Below are experts of layer 3 (counted from 0) of a mixture-of-experts language model. Rows are named router (the router's row for the expert), down (a neuron's output weights, with its number) and show model dimensions 0-255. Each number is 128 + 32 x the weight over its row's rms, rounded and kept within 0 to 255.
Before each expert's rows: a language model's description of what the expert responds to. This comes from a sample of Wikipedia text that the model never trained on.

# expert 46
Description: Infobox and taxonomy labels. Field labels at the start of infobox or taxobox lines, such as Binomial name, Genus, Personal, Hair color, Coordinates, plus table rule rows.
router [146 171 141 138 205 125 121 160  98  87 132 111  93 149 141 172 145 102 132  85 183 159 120 157 154 123 165 147  87 124 143  71 133 159 108  62 151 170 127 124 116  78 124 142 183  98 128 161 156 105 145  66 167 177 189 121 115 120 120 137 165 135 130 153 109  98 100 157 139 158 101 116 185 132  79 139 128 145  99 128 110 127 125 150 103 150 131 136 151 146 135  99 188  76  68  83 151 155 127 170  96 193  95 116 117 123 153 127 127 152 164 137 112 101 116 129  93 149 121  99 101 152 107 146  64  79 115 110 116 116 138  88 111 107 130 191  83 158 151  88 145 142 147 176 140  95 145 102 129  93 106 110 158 152 107  82 124 169 157 123 145 132 153 105  81 132 119 165 142  98 121 134 186 132 153  53 125  87 149 157 132 167  93 146 193  85 160 180 150  58 123  96 101 101 118 177 154  82 129 102  67  93 149 154 103 150 127 123 172 134 103  61 147 130 142 127  70 118  74 195 138 135 140 154 174  85 118 100 152 131 171 115  95  61 100  52 161 136 142 153 172 163 166 124 166 141  44 173 113  78 101 190 163  94 143  81]
down0 [113 100 104  83 136 135 180 151 138  97 139 113 165  40 169 140  58 135 124 148 122 163 130 147 119 137 116 103  95  95 172 129  95 186  80 177  75 165 121  96 181 126 182 144 106 121  84 140 111 132  99  83 100 136 156 120 138 126 106  86 144  78 136 147  83 165 131 135 112 124 128 102  74  68  86 118  68 139 125 102 141 140  67 156 126 135 138  36  88 144 127 131 108  69 131 115 149 163 156 139 145 161 127  94 151  85 138 111 102 128 112 170 134 139 110 149 140  91 138 115 155 182 151 205  98 169 174 198 120 115 130 168 101 158 139 195 105 109  99 156 113 195 180  97 117 187 173 167 193  84 171 117 141 161 136  69 106 133 178 106 186 151 161 133 173 118 112 134  91 129 176 141 158 163 136 155 172 180 130 181 207 142 115 114 156  85 104  69 168 151 107 127 149 136 146 123 118 126 144 141 134 153 109 138  99 163  90 162 144 142 154 138 150 135 174 101 102 156 196 109 125 143 184 173 115 107 146 105 127 136 120 122 152 164 124 112 113 188  86 149 176 127 167 149  75 147 140 136 173 141 156 139 132 133 100 175]
down1 [168  94 116  96 115 143 111 164 142 154 159 120 151 115 167 176  66 192 119  80 102 113 153  75 139 126  75  98 113 152 102 100 153 105 146 100 137  62 138  92  71 112 213 175 163 142 169  92 100  92 134 152 159 122 141 153 145 126 117  77 108  84 149 156 110  82 119 106  92  71 111 134 169 145 168 160 120 130  47 164 163 153 148 138 139 137 147  40 141 159 145  62 161 124 180 132  56 128 126 113  87  92 114 117 147 104 155 177 148 149 135  72 128 138 121  97 155 121  86 143 144 125 105 115 143 185 112 144 115 120  99 146 124  72  91 100 131 141  93  95 143 185 146  79 150 142 121 135 118 127 144 123 132 137 165  59 131 122 113  98 117 129 134 122 131 120 137  67  85  66 100 172 146 175 176 121 161 147 143 191  85 167 140 156 168 122 120 104 114 125 109  85 153 110 170 102 105 107 137 162 139  76 109 158 131 123 166 149 135 133 135 134  83 149 158  62 119 122 124  75 114  99 102 107 108 214 141 111 194  74 108  74  91 157 107  91 101 183 117 130 159 103  67  96 159  96 135 158 146  81 183 129 142 135 136 189]
down2 [122 237 130 123 154 150  87 104  46 157 124 174 107 102  82 136 109 136 159 114 119 143 140  97  63 109  82 127 141 147 123  92 128 128 100 106 118  97 116 122 157 185  60 147  97 140 107 105 147 137 110 126  42 138 149  85 143 232 140  92  60 162 102 133 100  95 107 122 156  85  93 110 167 117 177 152 179  93 107 169 145 189 146 131 141 101 149 136  60 119 117 195  95 133  94 143  83 111  85 144 109 143 175 132 160 112 143 122 121  93 111  89 122 131 168 120 122 129  84 210 131  66 140  74 135 151 144 134  98 151  88 138 135 122  86 109 135 148 119 137 169 163  96 115 141 171 106 104 114 132 160 118 129 143 149 126 135 156 113 147 116 143 143 105 128 182 116 121  23 185 115 104 145 164 169 126 154 166  67  75 104 130 134 147 121  97 151 150  91 120 144 175 122 204 135 104 131 153 121 109  99  90  99 149 139 116 138 151 123 124 127  77 117 146 191  95 135 141 149 103  93  45 151  69 148  95 117 177 159 131  89 112 123 155 107 125 134  63  66 164 181 164 145 144 114 112 118 109 118 151 112 168 143 155 108 114]
down3 [177 125 158 147 168 105 149 140  76  81  83 139 103 171 133 129 162 125  86 140 167 154  73 116 166 120 140 149 143  74 137  79 123 170 137 100 155 120 138 162 145 116  51 199 113 156  93  64 115  86 148 105 129 146 101 163 119 148 168  94 168 152 171 161 175 123  92  96 143  92  93 168  95 141  86 166 129 124 118 130 144 151 116 124 134 122  96  99 106 145 104 143 179 114 150 117 136 164  78 158 177 177  49  64 104 166 142 141 135 135 108 100 132 104  98 115 115 156 154  72  94 160 132 101 136 164 149 102 158 104 216  61 129 160 167 115 117 140 109 106 116 165 112 145 110  60 157 154 146 108 102  89 104 201 132  88 101 131 165  54 139 143  86 113 148  88 127 134 103  78 113 129 148  63 150 151 185 122  87 158 168 121 125 147 133 141 120 110 153 139 108  93  85 127 105 171  98  39 122  98 122  81 104 156 156 151 150 107 138 105 122  53 108 127 105 120  46 108 144 126 169 140 134 118 158 146 141 125 117 120 134 178 161  82 140  54 109 144  99 117 187 126 142 120 130 160 148 146 155 116 154 156 143 130 228 115]
down4 [109 120 130 109 130 183 152 139 152 147 128 144 122 186 134 101 155 147 170 135  98 132 157 146 137 192  71 108 151 113 180  90 134 115 116 143 160 132  90 159 172  83 150  97  98  70 195 146 114 137  56  84 114 114 122 121 126 151 138  96 165 169 138  97  89 125  79  95 141 165 163 210 153 141 132 135 123 147 149 115 149 127 101 153 192  97 170 118 107 153  96 118 153 192 130 212 153 178  84 108 140  85 175 127  89  87 167 184 112 108 124 120 182 171 173 131  93 112  79 186 112 103 124 118 118 113 119 166 111 141 170 112 118 157 100 152  81 133 176 105 137 132  55 110 165  88 118 162 113 128 111 115 125 192  88 146 150 108 110 145 133 120 201 119  56 108 152 149 101 168 142  89 133 157  85 168 113 110 115 126 104 169 142 132 115 180  75  91 179  97 102 150  98 139 177 104 144 129 133 153 141 140 146 110 152 173 102 147  99 100 126  44 139 156 116 168 119 141 172 138 146 148 107  67 171 166 140 149 113  94 190  97 132  59 135 163 170 149  62 172 134 121  97  97 155 121  66 152 134 167 133 102 153 123 138  82]
down5 [116 133 157 121 158 122 137 126 114 103 134 145 137 132 119 147 140 185 181  44 174 109 114 174  49  70 149 125  92 162 108 153 151 156 123 140 166 102 178  89 161 131  99 134 126  97 160 138 137  63 114  52 128 167 198 140  82 142 118 141  98 158 145 102  81 106 119  97 154 112 163 159 136  90 102  54 137 105 126  96 179  77 185 104 141 159 142 110 149 116 162 129 132 144 114 138 109  73 140 122 112  98 197 132 107 118  92  62 145 109  77  87 149 149 150  89 150 157  85 188  95 144 109 145  81 136  96 158 116 128 107 143 108 154 105 137  93 142 109 146  95 160 182 167 137 113 101  80  47 107 141  92 147 132 137 145 113 161 181 139 175 162 119  93 110 107 129 167 125 128 121 159 134 106 118  79 146  76  81 135 159 107 121 120 125  30  88 136 113 204 129 110 154 104  85 110  93 104 122 159  37  92 189 124  95 186  96 173 163 100 128 118 153 138 140 187 106 188 107 159 131 107 161 138 158 118 150 153 123  69 122 140 126 134 146 109  98  60 136 168 163  94 109 150 150 131 161  93 129 120 120 141  99 109  99  90]
down6 [ 79 110 110 116 137  86 176  49 148  96 122 139 128 101 164 133 159 131 168 176 132  91 121 183 142 137 139 156  85 172 147  86 156 102 121 124 120 122 118  67 120 136 130  82 136 150 134 111 124 111 194 129  87 104 113 161 165 108 141  87  72 102 124  86  97 149 206 151 184  36 212  97 161 134  74 136 175 173 163 155 158 118  54 127 126 124 193 141 148 106  86 163 101 139 135  78 134  66 105 166 140  58 106 116  94 106 136 107 149  71 166 133 139 131 160 138 138 114  96 111 138 160 104 112 110 120  70 113 135 116 105 195 138 110  80 100 129 130  92 118 174 154  86 112  94 110 121 171 158 196 101 108 162 136 103 134 138 138 136 120 112 108  98 108 110 114 190 113 139 110 142 160 107 121  97 175  88 108 152 120 151 110 131 146  99 138 128 116 118 216 102 136  56  89 149 124 162 113 133 122 159 129  91 152  71 161 114 121 139 112 118 117  84 148 145 110 156 141 102 137 154 195  71  97 121  87 147  79  64 123  88 111 103 135 120 166 104 148  82  65  59 145 127  65  76 173 134 120 134 141 145 137 125 150 155 124]
down7 [ 94 149 107 127 116  59 118  92 145  87 144 122 157 132 114 154 158 181 119 149 139  93  96  87 158 143 153 168 125 156 126 115  86 125 122  93 172 150 145 118 135 101 136 179 148 121 169 161 109 189 109 128 141 126 158  63 219 158 142  87 124  92 101  73 103  90 152  86 106 138  93  67  92 117 153 132 131 105 117 126  93 130  83 165 100 132 133 151 152  64 157 124 125 166  73 139 145 116 156 105 127 145  84  98 169  70 144 162 118  93  82 115 112 149 146  76 157  91 137 151  94 121  98 151  71 167 107 126 116  73 157  96 142  92 195 176 144 116 148 109 136 161 111 173 149  88 133 132 124 131 152 131  79 135  28  79  91 133 138 180 112 122 165  87 188 146 161 113 144 118 149 127 107 127 179  72 140 102 198 131 179 122 110 148 126 104 116  80  98 131 152 134 140 129 128 148 169 173  93  71 115 171 139 140 140 142 117 169  83  95 129 165 140 136  87 137 126 121 199 115  85 134 138  52 149  88  77  84  80 160 104 163 105 124 127 146 118 157 207 170 108 147  94 175  95 118 105 112 166 107  95  88 174 144  70 162]
down8 [190 134 113  67 137  73 119 112 149  77 140 148 133 127 126  93 149  87  98 119 155 132 186 185 138 128 138 100 140 144 111 115 106 128 103 130 153 118  84  93 150 138 175 107  97 109  36  64  99 114  38  89 153 159 141 146 118 116  99 174 146 190 139 146 139  98 151 119  74 152 153 182  82  93 136 109 128 172  92  70 220 157 134 112 100 118 121  78 126 187  95 119 139 134 149 109 171  97 126 144 137  69 154  39 131 153 132 117 105  79  83 115 143 166  95 142 173 166 164  45 136  88 151  89 124 148 140 109 112 181 165 173  63 178 178 119 120 118 150  80 120 172  52 106 190  59 143 106 122 157 125 130 133 116 109 118 128 118 128 121 130 147 130 178 171 151  79 115 157 161  85 141 124 164 121  71 116 115 130 143  82 129 112 150 129 145 154 128 157 142 123 142 128 105 135 115 116 139 113 162 126 107 186 162  97 181 113 178 152 138  69 148 165 138 181 116 153 111 114 112 161 103  62 168 116 190  78 117 116 142 139 141  88 141 110 106 127 145 152  82 121 134 121 159 166 155 129 159 110 135 132 109 117 100 128  77]
down9 [ 98 181  99 135 116 147 121 107  89 129 198 141  76 119 168 163   8 113  73 139 109 170 121  65 149  97 114 172 169 153  74 108  94 108  97 129 155 108  99 160 131  91 104 143 141 148 137  97 156 182 166 125 157 156 121 128  68 217 121  76 185 111 109 140 148 122 125 158 187 124 110 122 175 150 147  99 117  80  59 171 115 151 186 157 120 105 161 111 164  97  87 124 105 140 142 132  57 129 155  73 153  96 135 131 137 162 102 148 141 137 118 155 111 106 120 115 183 153 182 124 145  95 158 133 128 174 153  82 132 117 130 102 182  82 161 141 193 127 161 145  76 194 161 156 122 122 122 114 117  70 134 142 100 111 177 115 115 107 148 159 115  98 173 128 117 132 123 159 134 127 129 143 148 129 191 121 130 196 147 157 119 200 181  97 105 129 142  97 121 115 115 138 131 104 119 132 107 165 168 118  99 155  66  98 134 191 132 142 109 209 149 120 122  84 135 140 112 102  97  32  79 113 133 146 116 135 103 142 142 106 160 115 120 139 175 146 139 110 129  92 136 124 121 164  61 177 101 141 105 173 146 118 167 104 140  99]
down10 [138 146  90 143 127  88  98 101 127  86 180 125 128 182 144 163 178 169 130 152 238 164 186 133 124  84 103 123  89  77  35 138 126 172 137  77 106  86 112 194  92  89 105 116 170 149 155 100 100 166 110  94 204 105 209 170 135 162 142 123 138 132  80 187  69 130 128 118  86 154 123 120 234 163 117  96 144 124 103 147 107 114  86  94  73 108 126 201 146  92 140 154 133 118 143  94 133 186 107 148 156 155  67 120 152 124 117 109 174 117 128 119 123 120 158 158 144  70 129 105 147 155 124 140  98  91 116 109  53  69 126 120 124 160 107 189 114 108 131 114 124 148 128 105 115 188 197 106 124 127 146 150 125  87 128 140 147 119 119 109 137 140 133  97 155 120 147 124 142 120 171 134 125 149 157 131 121 113 134 107 116 149  97 144 110 141 187 139 156 174 126 134 134 143 108 115 108  91 118 161 168  83 171 114 175 175 111 205 117  92  95 118 163  93 152 143 141 118 117 147 127 167 155 111 142 145 136 120 172 118  97  76 165 132  98 214 109 156 139 163 132 130 159 122 104 215 138  75 141 132 118 128 118 171 115 137]
down11 [102 136 145 124 130  85 154  90 150  94 200  88  96 166 135  89 140 139 139 104 136 132 107 149 170  74  98 122 143 102 182  62 122 144 126 109 106 183 139 117 113  70 173  95 126 127 105 176 182  70 116 149 100 158 156  67 190  78 116 113 142 105 171  94 121 166  77 159 152 176 134 122 104 158  69 109 144 111 109 129  84 124 105 172 134 142 137 104 105 141 115 107 195  72 141  75  78 130 109 204 175 131 131 193 117 120  98 125 151 122 110 152 128  57 133  76 128 135 138 176 119 184 102 180  96 149  93 124 136 118 113 147 131  87 111 161 119 136 151  82  99 134 133 144 119 146 131 137 121  84 172 115 108 159 111 108 116 184  87  79 156 118 100 133 182 138 108  60 121  55 106 103 115 145 147 170 151  89 131 133 121 127 151  84 107 122 157 141  61 176 157 122 108 186 125 154 173 101 133  82 127 134 111  87 105 178 164 193 136 150 114  78  88 125 149 121  89 170 169 133 128 155  94 163 170 142  79 116 106 136 158 159  75 175 172 143 171 158  72 137 142 124  97  77 156  72  85 146 105 129 151  75  91 125 133 137]
down12 [ 59 134 123 113 105 147 116 188 114 112  63 125 110 155 142 141  98 149 165  90 142 202 135  96  87  53 100 119 122 128 147 123 114 121 162 153 146  99 145 143 145 138 155  85 173 142 185 138 149  95 119 153  94 135 108 133 112 145 121 143 102 116 124 134  53  75 139 190 104  49 140 155 151  90 108 127  38 129  93 164 115 146 105 138  83  95  77 173 100 101 136  82 133 132 147 110 134 170 165 120 117 128 184 114 160 108 160  87 115  79 140  88 119 174  85 133 128 105 111  89 131 104 119 133 144 128 134 116 123 139 164 214 127  92  88 147 116 169 120 110 107 189  77 163 102 163 131 102 125 101 121 135  91  95  90 104 127 124 109 158  69 123  53 124 118 177 113 119 102 122  94 123 161 132 129 110  85 146 190 174 119  94 115 156 174 149 156 104 102 138 144 119 177 115 100 130 126 160 171 136  75 131 157 136 105 149 108 161 113 108 126  78 131 125  88 150 159 131 109 118 130 121 133 123 164 105 130 146 115 100 179 112 179 111 142 169 119 117 218 122 104  62 128 154  45 117 127 135  50  98 137 142  72 222  48 164]